Weights of a small mixture-of-experts language model, trained from scratch on English Wikipedia.
Size: 13 layers, width 256, vocabulary 8192, 22.2M parameters.
Below are experts of layer 10 (counted from 0) of a mixture-of-experts language model. Rows are named router (the router's row for the expert), gate (a neuron's input weights, with its number), up (a neuron's input weights, with its number), down (a neuron's output weights, with its number) and show model dimensions 0-255. Each number is 128 + 24 x the weight over its row's rms, rounded and kept within 0 to 255. Numbers have three digits each.
Before each expert's rows: "comes before" lists some tokens at least twice as common just after its tokens as in all text; "comes after" lists some tokens at least twice as common just before its tokens as in all text. This comes from a sample of Wikipedia text that the model never trained on. Tokens count by the router's weight.

# expert 4
comes before: "0", "9", "8", "7", "5", "6"
comes after: " ", "1", "2", "0", "9", " ("
router:119176180145152089123134101151111134108108133128093160117135135152134136117160137115148144116131151122169089097077113130138134102145132098127134128134161105143104140096109164140175157139116128091117082092133115132124111110140105108143153121091132124116133139189116129143168102091143154105126101147151104123091126149102122152124143064188180123142114118092138140175141100118149116090139118087150134156115054138087157171173114138170150157130120138098085160127108135113125141142142140113158081100143116117166133123095158146124122129155105130167119147134128098165156131103176070114127137136113134182130152144124130125126148204115128094111129135126116123127151091111136150110119114110101144163128140131144129131121129125154094131144130113143133154103115145143179126155117126
gate0:148112089111146119124116118099119139172125130119147136105119132127101153141118155140154121137108130130134154142090182129123100123141055129151120097118139134162142117132144094119090166097140127126157156128109127170091174111125161078107153148193130118142140104125130135131142135124141089117183127062145122107160124099175148119115117131110106130147119129111136105136136111136132105107141096133107132124069126122108115095193100151149138130137076151134202108113098114101129121127149128109118141142115119162115112152167136127117136133134126147148146162091134074115136129122116164173112131119141074128093108113151121143142141083140147126172182171113125141125117148179115065121141088125132131122117101129135159116144170089142154163132141083152161139114135125119143099107143131
up0:156117120106148138125137141110122152133123104131110121136109094113107174130131102156124096155085163133161127110148119139148097139122102146142147083116123126136157110144116127109153176105130167145118117159152097141058115169153145124114112088142120097129085116111168140116160174129118080086159139111097116096122121130137150125135141074150150139171110085082137172143134145162125125143144125114108125126102109060110123102160101095148127142124113136143147147123114109088139172125150093169156150121114152112162149120163155099097111109141150113100125137145174118142099139150128105126125131065117094103137138146145150151075136134139144109108163157143156102106118148121123144139152099121149124151143145144138119092150119070102147114176155123116132139132152102120138095062170158
down0:137117122143148131180126122114125104153133149131094144139119132080151176121153117118132114132151090127166136112103144141093123179123153149123106146157107121094155113126130151179108119137131107071118125146128132124118085151132123117107140128140086105142136151128146156121144125059112122138113108128132125123158109152146114134117118116128105124148100116117088134131088115138081116126115074113102140151130138142111091131084069124166125089188142164117106126082122140153150139093178120149145136123177130145116104155111094113125129120133140134106139129130160143125132113084128114070149112159108128135173115135151145111155130108125075184109115169125101132094125065116142103096067161047156129149151099121140110123173140136119118128133126162098105164134105107120135144121110122
gate1:115137102128150119164128138125097091120171094133096144085077139129112126126109121148133159129149087169116133124094139125094122163132140117090100098151112162121151145126120134108154119163120089158123097163152098132111165142114129128119123137146138109157132106148148115123119131138121119101162130157157128161144127123111101098086151144133138172108115082124128184148152104130123150134186139092108172113158118178117144142123119137122117105154158153129130167142130096055131140161127121094122113099133130140112142136088119138067109096119110113129133140134143100135160132123172114095184188109171155128113136126162106093198113146174120142112099140148095104145136142101071159099136073106120130137095100131114104125109097096146104120120144132136124133114125120108115140083134114
up1:125177130135153135136135142125108118094103124154130127096151104130100139159122140160136126140152111097120099146138160167118139151127136134073180122162134164128082166087143128101119146156127101117128134103124113182100173141108124146098127114095151145143088145092120184123139137141130163105179139123171126131131165108113110111148078120113150139127113100097098150155127096102134127149182131147117147133149115097105100127133137115143098117140119118130110116184151079137146135177095143124120122114116150111115114158124154129125110162133110139129116141108110135113145095115107132154134138127197164126140085118113117079153145137151125126134135117086126081145095139127095131073096078121116140149109112144075133153128125110096159130143150116173181133122136180167163139171155108
down1:188144147101121118125156121141119125084119155115096111142156103146086146105119127113111158157142108138138136128117115110104164102118136129105154145130146160151130112109107110138161177120116121102122081096107082132159094140116136134094108125115083138135128072104140126126133064069159138110150155152123118099181066160143143173134132167139123112126163147104133134143128131161109151171143137158125153110126146093096121171124114134110167145134161142178154069125070122132150117139096152116141121146109111123090131124112107120165101097146138124121128133112146124138164149159150127106115139145154149123123149159129122101136098123112154119080124135124115110134154179133111107152127155127096136156177186106142140109138100161107110082109104133070130105137112171111132121140100131
gate2:099132102163094138125129120112156104142160148127125116126166105129129132172100146149115108172127108118157145147155126125149128120096098118140124174112118102134086108142153093133127117096087213122155097110135149157141147101117132127116143120144148182157103143121116139128105131153110122133111108081163154185160131087150094158179107106138094160120120118145116075130147101106116102079115112124145143105127129129154193112170108096122087163111116116122113121107075118118126122184143132110107135177110123134190111147146114159162175125103126150150088115156118147127106143138158167116105137155160116150102111105135116134119124123099101123134173125135140188126088120131114143095163125145108116137135091136125118102143183129100123151158108127139137107122144146136116117140118128
up2:086141153134135143114117135126139110114138128140106125132148128096125148141126122168100115146141093109131097143137165106104127113095153113109099165092100148170125108090110113192142146134077150143142093056135171135133078145115121176120160100148161173121144122165110089123122131124100114138082073117119090123149146112124103116157114108150108156140129070164090125108143089160116121131141118123138149123148123135135146124130118133120117152105148136130106133123087128132128106117143122105096119168141098151183091119111088172126130171121127137154136106117107139168158133127133136111101121144148130135081109115123100068174127125105145092156125151120144142125093113155127156076146156149108126106142103167154178112131103126118147180097131130117076131122100129137100154173105126
down2:157154122125145078144129147127116117140142136152112116170151135104141129103122123111108103124140135149146167110140136127115143124153089149138144129088153134117131049154137132158063138114124123164091136100168122097139161173135133138129112078126113161126148120090128105168158162123168136116144131113128156122107107132133100115158128119123133128170152136128106147108124151139132141107114099125107137138107171137157097166115126079142121158119124120140113125104116127141105182161134101141066139113098110126092132116098083114113154144137161114128131123179123141163136141155113125100115135124096108111111098122148125145144147100114097141125117097170147095078148102140072099150127162074125115137157156195142117146174087138179137069148143102124123118136125088139084139087122146
gate3:143160105108105170178144158112131182149076201140158112131145128086148104124136124097124135128100154091116109149093106117140141060142139146102136136144133093146119079115112126114156128106116126137143137135156132110143169099054135110118123127114114179132160133121188165134135126144155126086170114113123115160144146121101107128100120125117119139116093134124133111133142132079096093163108124147152140088123108110105135135081100126135185140106109124150139145182113138127103130102125148134142141135108129147148128117115134183137162156151116115046139105127132129138125141140126078141180086143112122145129130133090124116108091126154099148129145088125128174148141133132102143142158124139117109175174132134146123158145103154124158123096135081139118126136131143136149157114129126
up3:146113142109117118071095088131120087148154078114140130135133149122127143138120133136158128161146131166148103137124165144140109163099124139176139092114101132120126161158166147137126110128182144104109137118121119127114154142143118153111148122145133093173105121129121112135103114098097154127116153111104137157167110131167156093107082157108089096148133134113152163135120090140136172110159138134023130164069158130152093105152124141127132121121127114124131159092148149142163143147135121193162135157126147121137144127109124144077166118104113164162117172119127110125128124099128129144124094125130086110111161106187101147120135124102139128144094146149124132112120142157131136138118118141106095111077104137120175083125123127116127132170121146121184126127140113125107150075153127
down3:119119086152093126087112086127126121123111128115119086110163125138161135111088163091118177146128145129129128130147121086152101106168171119125113137149088128168161122129119128160176121159132105131138157120135156150131100091165108108107126109115100136072150141110105137108096096127144150157085067096118140135163110098186126088111112159146134149111144154128132145066125111125137156081137149084116136087124102155096126128129150171132112147108155115149154133126140144123136105167133157123139133132145135140089142103136112111146093095127122139154157136120137124114104104109154101134123115080121136104122121131107146103173125153151196072131150180126122163196126107141124153130086107108140114131112121147147121094130113146157141130138135112153138130099151149133099144070125134

# expert 11
comes before: "1", "2", "3", "4", "5", "t"
comes after: " |", "|", ":", ";", " a", " November"
router:126147142152137124124107168147140122118116122057140129103131158119104114133129106105148141138178150176158159159118088160149127109129138094145171167123157140162127140101131122136146148146110118133109109131136125134128159157140139131111132130115134152152112122117105120132136095123168133157165093132166136113133119087089146128091139131134140117115125134110124130153132105139157118087119161123134126128106064118061147141170166098148099170120124159104181187113142139111116126159132173116136105117110152129145142183112160136140169143138114131118138179134098117134156157128155047134132112117165124150115129116100122138125136138125161094084134098142139120157104124132153150126128084133093132090148146104121105101086142097124098095113090139133131179088109142075156104175128106
gate0:142153107150128133087128124111119142127143132147159129143128187134112105096139112137129168137134162162142172158151113105086102142159138121116098112122133131158131138083138098156095098115122149126103145125147122113093126144081120150098132110129119144132089135133097134122078111129125087139124125130151182130162161125085127119173123110074177130098120103128131114111139154111166136152112145075093101131062106114079123116118154142144111134116161149103151142194125157115109136162140119106128143120114178141111142136139150147144073115090120129121167196134095142140131097157123103148162135123142160121131136105122165177148128128159109086105162124149187131138129149144140135110087073153097091129145124116140138123089115117138179153149120150126115137126151111135126128149153112
up0:145115129119127118134139114161121078100091112154091129120133123130139159145130112112126129083125092133068113095155070110141122133109116148123143142161143148120149078109100157122133144091076159113100083150108156099125122099099089135131153115131110142154141146133109087144149139157163087119105117168140139136130135125095130190140143147164107138115178139102134101157136150086133130158078096141132140116130137143104130156101096148160104145128151124128144084112133142129147140137138107151131108147183085125117148134141117092100120121138132113145090082172112097117094140171124183137145138151102147092113153151129122132128119120086155125152092135183139119183135116120156109171132130079096165131094142090124108117158144168150123104116117093148119131139115115148087134106148111
down0:105101126178139132149108134132088057115122088154144116137160176125149148088141098155114159152144142106144135149135112144079130126123097163119123136112111108132122122103178157113089134135156140110118129127127158121087123126118137142109046124097106103114165134118131114124129133102111129153155151123176114166139070115124135107125118123159148104157115130164100102132088123140126118122136146098111118112073122112126156093127109161115106119115117150112163141129122130127100130158103129128127161148101149190127131109126117143135131127127126131129169118128128096115123112160177111146138139084136171169129141136080137149113060127112116152163101125162138116104110120091065101132128080156131144107112083131125131165124138116105135145152149111078174170099119150165140126144088099
gate1:126106104169129155135145123134116126132158153128150047069148113139100089106149100126126123086127116130124114158101135147065152105074124076149134148116154108136133136113124156098123098106144117121172138135146189199156113135086133126110133126157146122144138087119139130106132124097105122121166133108149163124142125153101165126116096178118131125116138138147137112111116107119130118139179152147133151092166124125090169077151110151105106167150136091110117129163114135157139115128130177112126140168121113125079123143130147114120147092168136126113131113120137134156128126111109112161094085144137152123131104101121138148123104127104163121169088147148144129177098142153138137185129123128156093141144114115148123099113137124150137123165155142134191092123080095126124140134150135
up1:108091166136114141074146139146153095137150121132112079112130176144102140136146138124090100095163145194122130124127139147101141143134166134090149192137195124152115135122149124135102100123119151153155133139160126133110100132092132147129133125121121076129131132111091108112119140113131080137174118160104112114119129116121150145135104169108122133076147110172120110052096115125127159109138114129160162142129147130128140091110084160067105158113131136147130145149118086145142079100113164146121153140131125145071113127149127139128155140151113112091157152126128151148137108129107084081103124119102117116164107118112082103090149096108142118156107096151142105146084121094145163171096110142153131139138126158127124127156120130119134128131155124134156133159101097094155130127104118
down1:136108138118142129086121159123156129144148121135121156116091150135133117153105112144142131096107130128137156133126122133125133141153123145145130166139134098100111099113145149136120123136170102132112104147123124129111087118109168096127111101116102143109130174102128125167197188131137100160149119109137167190115169116106138131132149119133144149132092155162113114076112128135114155136099131107109137126106071124133178149143120164154145126110105140128115093117110159135117098133138132066112133132135131110172120097123138119147121157123117119113096125140128111132111113144145073124136160128098151115107112127115114101157119092135116117095163155117138119120123107131149105128160140147137101138186095088123129116149083129081083130135129099105122112147170138000140167109124109
gate2:113159165131140128107108116120123127122156120121129118121085127153089148109126136119110150114148084142151145100140135194148144146145165110146131099137097186186119142082100106146143136183165124128091073136117121146144153128110123127125138128170127155095113122112146153144147111166106126101144189125116121087109144118092116159129104137136113115106133127096100157128168170119137130100084110132089128132122087155101106130153101127107098148109171108124172095161127176093100118170154111093110139119082125082122157142153129116135106114152115169119147153083119124169113074145148113132154099093152093135140113120124123136118117128122152119164123071132085131131119125084116141126120088156093150112124136090109137132131110139137125142118116116142166152118118100120120091175143159
up2:083143144155122149123176118144140144142151161116175104170132081130100130149116145143142195125084125147162148151139076138072119117163148124117107110083133118159071151131135108142125129128181143114085134131129087143112106108149115130099118109134139164131116091119136152126129155105074117166140136161144172146125120174145133176112140143113122155145119109131135127141113149091141147154122166097098123143130112135140095133100116136138147143154140145145164129102189130130117138111119102123109153127117150118116113107147124160145083178130142105127132132109121167147185112122143143138152131125163111122146152151146155106115132147121126120146138112124113113114170176101141094102162140194137110115129124091105149151153107134136139173108073180119108136104126131130063144154140154
down2:100174124062141140111144125110162136114094130148083159165157135144089155081126171065110111136175109134128136135140129116106123173121150101108163127116100131122182116072132115088109113136086130174124138147103155103136107123148157128104171103132156190118153124094105087107157159125100136143118137120162118113130160149115155120095128092166127126144123095121132120131132101174124136150136150125083161146128150161172077141127119125117131175105100146135069155132119130141149129129168098158093115153143119100088098131145124144149141085106122145111129121114119126150087146138110107163130126118097125097121119119117125121140111147169156153111133106111108130116113143178124160152136139141117106106112147131162112134106134163161123135099125073157116104130125123144096147119134172
gate3:138134141149113138138114108142162098115098142089125107135105130119094123153107101089138140156114146125099139141080099136131126113118138046115155131144123130145153161118091107136126136123122128121100144125148181147164166121121074132122178149095155131144118109145103122130117100112087133156128123087152113124157076134133183135131147157112138148130109132131163149118127142105148084108136187118124118092152067169113130150142126132105110140163130131135144115125137123121115151167121159090142091134091169167143122115097116198161163093123182117164103121090128160145138128136147131108116112105126095134097125159100208130156129183117148119156139123161153148165158150127110150133118128139121140144123134100099157127122152113092154139161080132149149128100114113139111130142117113
up3:112079130093120157140091165109147105169133117136101124126133133160121129127085111164115128152166105166129172138161090121118072134126160138125134104128157142144116146172141117169084145104113130180118155129144125142107140156093140148121087124132065138134114143093086117089116167142117124135140141127082090098125098127087161140135124114145148155086116107152150168091115142101124094130120162149098131091156154133148117089120137159149101120117168129127168143120134105110137143145138131141103158132095141161086089167174119115099160093077137135115129155139120118115141141152089112101155125094153133109127104116114143149083152088141140116172157115172130116157141122141167142159156134134129146093128102135122141121140130150104168129127132148115095127161095109101143085127094149
down3:116133136125114095122171143146132152100130145105158083128140122156150100149158124130151149065116177099114139101123129159088191119149117105115117129165141148157113128134154102143179113139139101145146145126089150160152137065119139143129132135160091156113129121162129130098110088101162145109162135116137128143138135148153116132129116126146166104132131135150145098128136161110159141114164128140161132102155156118138141097147114128069093141131127129124176104136126114117152117132141156166081124168135161119108127130142129152148135141145150115163140139090087117129166116142159190115093145121115115104122156129127103088127106168094122134124118137141113103164134117171112169151151121137186120146120133135178180105111113090152141123160125142162118122097138130196088092179136138

# expert 0
comes before: " ", "\n", " \"", " —", " A", " No"
comes after: "\n", ")", "4", "3", "5", "6"
router:154161132152090166095155113140124116104114103102151117136139142116111110165136159131131092114096147105152120112120120125121172096130119072119135133133148096166104141090112132131146112130139151094155130130111140157123136130143073127164198138109188147143139119187140130130120057106130130144140115149146090149157120190086139120078121146108109122141157123088149134143130094123130115128156119129142155149107104091100147163167143114129140173131117109112128173151100120097108131151094146103117103103123142109147135099090156118132133103188148147161159124106122152115105175129150088139145109153106094126118164167149127115152100155101150101129099119126136143117121145106105156161122083110091089103136170109139127127124132110130131117132097135160143152104143111181105107150147154
gate0:106135117125134105143120150085139154110103154123105124127068125148144186130138132110087141127117156167107149165147116130104135129160180107139111107114135135120090139147107102086153114076116111102144126137192136139122149134133096086087130132122128148114150070123139193124126145078107077144137139136128170129146124129065152156127125111146149146127136126144151150136123124162123183117108167116064154151126142152109119163129142105138122151155124136153127109140134110157101123138118113131132154111128147146125094118111119165140088096095144109069131128147121091160123135142130134104138142131129161141110149131148099091093159130090136111077139150167166136103053145114161116143155130138130161105083112116093119123153093131126158122148150104140129110123108081125144143115158128
up0:191089106122168073120131121084135127140097149117097149128136083140121125119151105110138129122158160062111152078145143146119105133118102097154140121103077148159141148113140142103110132135141082158121157118114142152100135100121123129132092146110097107127090148127098160161166146113131148075120143142133091127116139086164148128117082145151155136133111139113098114124161153151147076114131107102111117126115114151111154146097129136098133125094134147159107139137175146160143139158055140110111095100142107107134117120132105136121123156093115149103127127165121124142157110117128104200133118124138106116110130130128192125149168141132109107138114163137155115107149101163122169128122155130101153138129089171165143125165118134101121158097125144116138086102161127115140096137075117
down0:128151127121120116127113111130150115154107142132099133143104111169149131164139128181098140093100139185120116120103059139065109133095140133124125126145112123159125147110121105141114144140143064113112123127120132139097138191140155097115118145112118133101133101113141165147141101140165110096106107106121132137140133077098132152129073122174142143118128145128142136135160105138115138098092152118148137150189109161116090158121128096123148142101092128153134130148131062169056159148099114146148122159119104096178154150130113136095119154124133150127138101125128113130160093190113116170156123130150093115133166117164151119120147112123118151118124159120127136131102159086154146120168110124126154159105138162107118159155075109144123123121131160170137126097115138112156131095104100
gate1:163140130133153124158131119170105149141161193131177114129106116137140116148150077098131127106132132117104157113093165107151124135131148099157143120136141103165142087144097138158151136092120144114103161130139080139152140138113134157110132107111141151146136147094115124097108165099112083126139108125132111115109150117122136126114150128108128158180093109109138114148161164112182098130144111123113108130103123140080105124171131127158125122137114111146153155157162146102152137138112147137118087138125099153146156152177133121114103120136122130140164157127096141129164154099129088172108130149096126151068128115130151156202114147123109087154154186133157120160162148176110183127130098124130135123148100093164174145125171133172094111131124128129133126106120147137178110116163123
up1:116069158141138104085095147121138141099114103139113136113135150085127136101159104121135139157146110124150143118137101124127118147145131103113143104124153144135124191156139138133168124161137100140098107091127060095111110171118148106097100083127114123124176094168146133120088108116143136168101088141117111114124078141124118105105120101143140102110119137154079107113149157158156152122106097142111075149126141096130076155115103111121138143102134140134111169118115120121132127128120157173112143086127100081120149114123141128116152135081149143130158135161157119111129130143112155139125150124070105124146106153104084123131153127168117098077117143168103137136150114098108135134124208099101124102169137128143112115105153132156104140158151127103133189146145125108144130093142102
down1:150147113169115082117156127130074157101121154211164107158098130118080086153135094154165117179115141110143135117148192117122142136146113149140154096117155114162133107124118138116180151102108144095141129161098115116156160143133095119126116113142118121170127087124164111110148135183135130135140137118108131131114140169115173132103128125158092152124110085097144139134138111143141102167114109120187150136124168144135125121103125102141119154133100105162147131134124121109114175150119135124119120094103139130150168122130129121149141118157132134135141195119096144139143154103125148142106087122122115158118104127118137127123132099128167146110102097125113135142113129180090089152170066127110093144143138094138138149108123133125132119142144122134154126179099092152198127128147106
gate2:142125107102117103134103173128102127120075118097088145162121114142157125155113121114124129124135100145157094124151136095160130161100130140110136122102100139110162078148137131182140102112126142089156087126175145123163115121121046128138129105120170112077202121075125104139169112088147095110136109118125141149108165114169112143151125148095116134161119137131160129152133094147143113119108101132108176141095135118117110080149121139115147146130144112125126123107094085105159133086115120145111142141117100119166133122109150110148128088125141118141127142182116113084138114115134130130165144164127151126153106133141155124118131131082179125080159136140107108115141112137097125126133118161142066106118141086127095133134094129126157104110095106119126086120103082107147091124140143
up2:126159108127143099099091121120161133160135140132146126130172200127083108103171127095148112113111116175097081124150072121124094142124119137123145100109155128136131156143078113135109088164087117111139084107077085121101139111163176126115135129102121105138155154135095169132138117149172108118109122141105102109144095146149094158128166135142125151097148128110112148122120139132111124107081152127112137144115116127110087156116161165123141168136125132116122133137106114111073138142142162114117142078180145122107151113120138091134104158082128112100165099140106111107171106150152139137117143153140113122124154164131132115140172126138109132089123104133123183123134139092145123102122096093136138159150135118067076123144126111124120106145156106106130172121155118134120170111161113
down2:077130109096093105107120117106114112175130151122112120155143125182116102142139106087136087152150132128107128096173139161137155115102164120120123142142109113138125129183109127145167150133112156141156129137085098168109144159135077158164182090138173125144118160094133127155104097165131138118115106117101103123123131149105124130131169143121159114158131103139160099149149082116135100138129153132142148102169086148150142124132163111126125116126130113125115143157137098115084157168117134120130129111125099119136179139107154103155142116166136124128171098138096144125118140182142113156128115153147097090107138115138122098122123112092147152118102091072105123156141168127112199123124119076120094086145127126129126131163146135111069112130084175122131127124122117164123111106138098
gate3:132134115178089153124071108121112118122149074118141110059128125121115125153105158134098162161126143139140167132137153133138114071105081134090105152161101118157171121117088143105144111070147124127085126150067133113131118104162106148130152126164162145140103138137137109105120064111136095119123117122120138144145126116101151136091129137133099072116127103075140102129086106154121130139114110135148125129113138112143161144165065116103125120116085148132134129145117141139111139174121146139141123111147140137148127158133162147128150090141186121153127136161092143148148163112147146184111111110126108133092115148134114143153089122116161135167159155090124124149109103123073095133125154149128146148146117110180153142147129103121094097146127131102094165116127151147136115122127129
up3:166120102142123162150136153170077127138182097119163103079129121111069120153128120105120118142142124151142178134118165138160124122096111140098100141184083132162163153150127143140151112087176154123147144149098118154135105081142125133109131142145143176163140159167153131122067137115135131146140130136147125127148127130145169130105160152140139107103142137074121134094123135167109108138106115127136121116107135137113131181129102103125128105116079118123119150138161144119149145172135158162141092128118148120136131137113164141107109142153139130125104145157108103125107190101156115165141139116165119165113143151128138119163146131092108143152146120050119135110137145142101099154130161131097186146115077173145136156131118088170134125139114133110139155119115110158137146130141157
down3:159152117099150100145103134121128125089132144195115107159128147166097110134133126138138148086152102122151110110139089116140157121101150141140114090114157107140133144125080148130173148157128148149125085161145121115105122107131184114109128150149158113107102067144134149101112164117103125113127123146125107166088114180126126145092126100176085100128138149126130125106142100167113177138171108109161116173120176099156166114102115142116105164142111076117115100129092092116142135111144108117132119079130134091122166160102105128134104151154116125088104091111128136079088131149112123142111110104121100115086097110138156151127116086085135147143137148120132115131125128151136120109103102152103146142120114134128121163163158123090118133094136151122086112163104131086171156120139144

# expert 6
comes before: "\n", "-", "|", "==", ":", "==="
comes after: "\n", " |", ".", "==", ")", "==="
router:131178130164115125103128118135142116081111112088119102098099169127112124142153143129113130095133142126137140131078107137107143099147127092107148126169110171129111136072159138110144119178130123133115130122104091127152180133155103084127146132130161125143125127166159131158122084106171146113126111155154095168088145083179160127129158150128111121126108109109157143131132109147136123093098128125125109144108063116138130176164127155099151139127116151134119122122119171144090144125131179132134123117128180117150161126121162119080130149190097131136129133149143145101126139132174061116131150155119124186086132160130143118101114162118169117107129102113115141134141147121099135137126085135087145172147163113136129115114135073124149123109125154144130136074103128177115124134127130
gate0:130111168150133137120125132135106163117128133117103104161143132108102091109147096145137145146152102125134134122106168130131122104085100098160119131145115110136157145101145123121140133141124060096088089136112096135142128096098092119089142145136166120168121101111149075146147087110128090104111064165133123175135129093131127136166122115132160126185143124136110114123151081143158129129138116105168137126119081138094140165128099093158150125147061123114152121171150153143108126177138137146123161124172136121160134082100152096135118122121139152149124151127116158090103116079139073143124139141101155165146139123146114112164105167125141113145141134150107129150133135081099132097142103080085102142177149134120133126111129089133126094126148152108144159098149119109123095117126099
up0:129118151133129129138129127133141121115161141112141117120134108159130161150151146122137116124084129146129150132109087088143179109141146102093088145159109122161102128140070108112131137121119155127152136159119142135161137135133115145170132143125138150115107103151130137104133131123115174164147156114128119156143111124069132159120111148095154117131111116120133089174136160105161156108152154167149128164132159135127160092118153120085097194173129071129068126152132129136120089183081158088148116114115111140100120125091133179139127116143140153134137125107134149164129166116136134146109073171173131118110142135141154185124112132131134083118103141178141086134100125160120130172121117169080129089101094144147090158137126129148114105132122116119143095142098153136160135165103127
down0:126111098115124115108142125186172173202120166133126126203123142099129139133117135130138148066104107129118114117122100129120147103078101113133153110099105154119110135108133113109165173134130117135135118150121135129142164125122133098132146126131138174135158079092127060084100161123100147153149122149110109104133122136150171127113121137129145127146156162130131144114158117140139130107116090124127153123151151134102069171057117123119121119114128087091079129110112101122152084108094120153121128104095135105123129156112155127108134154139147111127091124144101174124131157143109119136164129144143134118155129116156101132094114104138142145122140127136092112117147154138156116132175134133104121134174136142100188095138081139145135104120161147126098082145077096114106142145162119
gate1:090147166150118167182126108142154108131137153125142128178167101146138107157157156093168178127102117130106114161088098153057161091128137127148115120061089126140089112124132118124152127116092190142125152120163150169142117139089125107135127122106153132158168089159130106123110101093100104094135125139131138138110114128115195149134136138136115147120148100086167133148153129105139116116123139138117135112088124136109108141139126136131094153107130169123125119131119139162165132131120093138133118165097161151103120076124116150147118161148096102174092149155148125126150131088134097147155117158151127144154155101090087176130108119159130122120181126117139144105097156156127111116198143112134131098129123112145141125112147125125153110114136124171113142101148132152131136125154122
up1:141111086147119115092154144132121150094148086112144115123120133092101144113113097163074092124152140142152122118144156137148115110129116081098144139188146126154137132125142146114100152130139070107125097165090133076141114095088090139147136118141116150118118154112127117141122120128152115151130126086137127175135162138128076113133139127147142095128088155139105083146128113122141137138163126088153116112130115145096158108145136111106132133129133068129159143154131121121127127136115137126150124096167094135127140152115165095134156132128155161111142137112093164151094141175171171163099136097103107124119116146175198092137160146113117143174076161152105114159154123103174133151069089141111124135130125130153109160138140137106151112147129145070141132109113166146130128142127164
down1:153191183149106140163108139125136136161122139201127121114149125157130136127131126106151161160126121129140150137123133109123150109111144118130112135118117129129131131125103156118146121118116132098107134118126138150155138126113155119134112130150150126133128146112143120113116081128128128148172105137146143123125131095119119194145130151114118111128156089106143142126163141152126128131132127127141137110127221133185143162116121116123116114150101131144138093132138131148106106154113100116134153143121152135149143124165144159129106131173140126162114128131119121089130103097104107126127113141123117128113147123114081113169150000141127111099149119123120134140140147099104114158145167150155134145166120124124124145125144137171126116122129123169089117246141130130115102105110126
gate2:170131127134143115134159076125123167107151168104113104150145082164147115130108109128115190139110125129106139184122142157114149137116109125181110130149126134118127155170133143115119153132145111112121161076147073135171108101096140120149118124118121134116109118122150117180070117115110134114114132133138112118163120088128132170157125130125123136107103083122166134123143134137128094099146153114139092097127072179108144170142136123116075150124146146088130136123159109179147145152094143153099115130122107117121097114109164118163128079159074102145102134134132105132126093101153142106156151143147113083097138049171171109147151126143129149125119157125111131135128111177124137162133126125130123178132097082095133135127136148127116104113144150116101099118156121113096108122126130
up2:111154138127133129111106090161136087162136113128116099105136178116132115131140149139116144170125110118142114135095140120120154139120140118123103117142143133104171143154136134128108091120146159136114145104109097109131194137130152089136149120122132127062147126132136133159109109122137190142068128132143107161142120143156143137122128147104128133094145123126131149106128126132120116110072137094160163112118113139126123125098128089111154096128113133130174124162098135122128105133139122165134131115145122132119134113168140115094129105112054182093164139182176131155101106135164115108100117107194127090112169110136146119096135121142087149108125055121110175155117138110097122163075110123145117186146093115108129130098084175110130120140153132159111163122157110155150102107145138
down2:093120114127167120130118125141136113113155134095113105154122122109126117104162146111161106148132098139120124100128111160144115106172127127084140155121072156123157125140115121057155118129153097136104126176144110107094129140155117145153162113102158115132120122105123137156103159116069154152105171128114112141142124132135124093154116202111113100123181197090133152106163128151102139124147128134129136142120099115087136115153134101100115125112136088115129131138135125139135124110133172118135101140072125111093121148124125151153089142089146115103152123085082161135136172137091074136118127108174156147131150164123118121169117128084113122115139098151155139126114134103134124166159116134071152122141117125091127109110111119146101093128107156119121090137120086101123128067176125
gate3:117135156126145141155103117109126144133158172140115084167162139093122135087121122141154134180101144148123127149128099169119115129128105126170125128141100123187133118151103155174213116169098141134107138129152169117136133130123130141124118121151123109148109128155116127133127108096132127106161082128131120094123122110129112113183115098122128147122112077130153153143156102117111110133117131139125128098105108130104145118198113126142108153129101115094117126125170093148150146132126072156149161143151168155120125111098130141129139107147173146125084155105142155118125133090135162118139101066092112124159152102113132179115156151163139094130115139158167151121131129150142140116138171084143147162144178161164130143109110122135124073129151115106135107104123156167141071160124125
up3:101134159149144138116108107124122120143133149147128088177123175149140143091140148123097162162101136110118137157130108134132141101112103124168138105103081132186079183136125130164181106205077129128098125140132157121149175132137135157109138094127108088117145096157121147094095132107133120096108103178115096102108119108139181142131110117129134133119112101124144153108121140139125145123106134119094166124124132104127136139163127121103126161111128109112142137199130135158120126139156113170154168154143144110114135090109128141125081129131134132095098138123146203098106103069116114102136135109132112135127168118090135141107136108159131079117146119158164152157130140138142191120152139120133135189118134140135111160149088109111147120119143147116137111141088131148122105138126127
down3:123070105141114130106101117155146146100142143105122108114132136127118135131069113112100142095141115123111144096100114112139099133124086135119157166125158141099098133135149106120131102138147145194150133138138117098103149099132142163106183120180097119149097150121073187125126147150142145152047149136136150133130105107154100141117129099117116114126168138134129136101131116119076120175108153073133089124161094108121091095106121166142125134092145134141135106152109136127128128099059183137115114095143132099154125110169116151117135146132136150064076097139104128094155125125126120138130137105137118165133121157145138139112073133141127141138119160139143129125140137135103104132163080142093121118147106137112113129138093085143127162106151119128145101100111164128138148156141170